{
  "num_hidden_layers": 15,
  "n_experts": 64,
  "experts_per_token": 4,
  "norm_eps": 1e-05,
  "max_seq_len": 768
}
Below are experts of layer 7 (counted from 0) of a mixture-of-experts language model. Rows are named router (the router's row for the expert) and show model dimensions 0-127. Each number is 500 + 50 x the weight over its row's rms, rounded and kept within 0 to 999. Numbers have three digits each.
After each expert's rows: "comes after" lists some tokens at least twice as common just before its tokens as in all text. This comes from a sample of Wikipedia text that the model never trained on. Tokens count by the router's weight.

# expert 38
router:498445572410588521510489521505510451506447461502493533482494543502500561580499457427486479472453521465548443478593472453512563534480547403488546461459493545436503402575517520519527508540481510393440434529461439421400458452476587494481578540429474443552518503507490575511488534597558508421564534527550514457384513394595459523460522468484496390426442491482488501401586481449475502544530
comes after: "of ", "'", "-", "a ", "and ", "for "

# expert 53
router:419511544471474521447463503454431447501540520537512426582560543502581614620426452525500496427509507453581445519542436508469564475360481488439525417541424503458484471519505448493555496584476470505478392465481455445412467475467556569488554593473511518543556479485474506519513523477581471461503502423500626446449540450549429524471509490472493496448516471523558415439542501450443436578541
comes after: "the ", "a ", "No", "The ", "cont", "first "

# expert 19
router:499474529423521513470533545540460491522568422461437504443566549500509475502435429502505508485465553501550469479550429522493552514461597505390562485427439554408642454565544484481499516494492479438494483488473456432457492454417499489395563531465469440519608547554444525537515603579534472428501473472618503456450468381522469515515543429452491410515440461520454469464529484450558478562571
comes after: "of ", "in ", "for ", "from ", "at ", "ation "

# expert 54
router:490544472441520463484458581521473430524459455463457450489479502519501538508542529479542409442442505389495415628522419505415482491471516436464540472448418541445547473579584476488557511571499506511512468517394416399489435392512518488395533530419460424527532519507534519467406566577489487393486536516585518438455564500584456464440512508490516500483465494526461445497525473489602433500501
comes after: "'", "\n", "Women", "Men", "’", "King"

# expert 59
router:496478526440497510517426506531445431495565502462479423502495521546542525525498517516407474502488515443523429543540425500460526468473544500462545440401426512470491473579556545384536451529567447504467393538472468522464477477460467568460533575378502417519517509555438599607532529521503510391580534491523612483455539517538561499483569394516557462384535424456540506459472473433565533478491
comes after: "–", "0", "201", "1", "3", "2"

# expert 56
router:522465497446553456509481537521404438546520396455511478472522567564512498574546449397494513456480558554559497517534466511552467595408595535475562439426444507439470467578518452444575481509538492533496484523526464433486479506470520547525528490442462482568520543592479549601466446524557493523526539396500534396518542500619514560565487436448485546479545469597567450488582472531545502541616
comes after: "\n", ") ", "0 ", "1 ", " ", "2 "

# expert 17
router:450425583516636435558445554472406445522583432469398449508521502570617520518473422479474528475470538493563399485515535420462476509472536448461513437483556490365566479527533508475472464568571500463527416564457532456442482515418526464432508518485510513543590510503538547507390524514491484417555476433505524518538468424569453507486491463501574425549483466507434478485538429474462532519527
comes after: "the ", "of ", "in ", ", ", ": ", "to "

# expert 62
router:487534493453539423492485529571424462514521470419545521462519552524507531574395491450495427434516495496568495581556495504515579516461465495431564437457464501543589483535575448525535456539497464524494351562452470416400483465414562547529518519444445412530488518551538541542419571518561535525581455468541543536435580486468391562458473541445468445447398486518520465508543549464474468529553
comes after: "|", "the ", ".", "==", "his ", "==="

# expert 25
router:495516439403500480551462550448504448512525517436417470535502557500542468510479426452466455512440566498511451577586429507455527536423500462464547372504446573532527471545602534475557445584556460442460405560501425483518479514505518490442578566424468481570582539544447490483425464467487427476527518390558481464467565463482497478473451470401518460461537416495454395454484463416448454521492
comes after: ".", "| ", ",", "(", ":", "–"

# expert 31
router:517471516557565483481500528500439458589606482458510466491541561514566527526450409477416434483522540409530407601501445476436482516422540468381513426411473476499508477574535468430485503563466463447477493597494454508515476439473503553447526616397466456565531599532480591521470551519603432483518595481532560527476551520537538556539508502503539481483444516519501457516523547468585558555540
comes after: " ", "0 ", ") ", "\n", "1 ", "3 "

# expert 23
router:453512512386564447431482606486403402514499480457514438445540493502536505592457470517430446416487527494546402552478488451456548549419530458504496524413451501423513454492564494406536496547448517460467412523454454491414469464449587502490535502469439446555482518533520536549518513535575520496534598448555568490414544407517458572516540532403494448504567462531566507448560466467491464573542
comes after: ".", "|", ", ", "==", ")", "\n\n"

# expert 51
router:444518483446504440537486532450459464549550474518493432518486538473571543558460433489511422434416489440542455522543461513415540546512487468491464426470438587525529382612535523450597536505518452536454487591508448500455536444521480532510621513430533514569600532520430552558439581591541466458510557509492502446469519467542454522461556491463483436401470411564555433455549487511440466577456
comes after: "to ", "in ", "of ", "with ", "and ", "for "

# expert 3
router:454448530506534389435501559496419486472510440520525501482490571533587514615412494538446445504494520519573519547559411515463539489419525547456483462458393508474548488528581493500618544581457466393503483514487530458454481481436494540533549548419531518574529523568518554526475555521565461491613534415549594547436539441484424555502523482516523421471563410461479523491510423434504497549529
comes after: "the ", "\n\n", "a ", ".", "=", "his "

# expert 35
router:419484516507630466540537560485443492527485456462489451474513578435534508520520477464443556509548561537576375491507430496529551555474554401474591442440477559499521462561534456517534568466555507483512472565434491436460431409475513566517590560420423466498570515527483587525488572476489519512510528456464562474467552508591519518543549445487644506477460470502470529480473405514555540572597
comes after: "| ", " ", "–", "0 ", "2 ", "1 "

# expert 30
router:517486483541522494434541554459398425520516485475512468521513548473544596544445457452418510501545519430573476577511492532511505572415525476369575482468481533408555431578504488496469536519484449484532481531529413412474491498519586620482588579484451527567497561547537576558470551553500389538596588412511512474471574516532497481537464495424565493468534535574494475447505514455507479521585
comes after: "| ", " ", ") ", "1 ", "0 ", "2 "

# expert 14
router:499506465455518467481511499542442439545492514472439481557463538445531525516498427479518445483427529484539411544546409568440526506445543498443510466522453550530471441553462465451554500540515433498476389536476513561472462474451499576481569578456534453519531531543417529566439430595626436422474448400560582541449542481526458469547483418430533448432497412574509507415477492429508467599571
comes after: "| ", ".", ",", "1", ":", "–"

# expert 36
router:413427539452531528541456554494464439611522428421463506454522514473598512511438515468540393496527493483521501566557520514467566541439491404470575402447495595506571482569513464529581449527443454530490439544510487454466438498428574447486502537519445463490471512509454559574500536550508417454557511490609524459438561394506428550453504474532549427499480425527545428494472512535444516544604
comes after: "the ", "The ", "and ", "a ", "\"", "of "

# expert 1
router:386498520477559467499491629530510486599523510396507462468466467545495591505538468478519513460499513427496486610526494525521571584486540551437576474475518483495597457553536414453534514571523421506517425546405506416426486438545595485494487540500493368489583488492511479575443510591476435452510478452490552511463591456448491590524502487550461458492468461544554475475524466451540482529597
comes after: "the ", "a ", "The ", "his ", "s ", "medalist"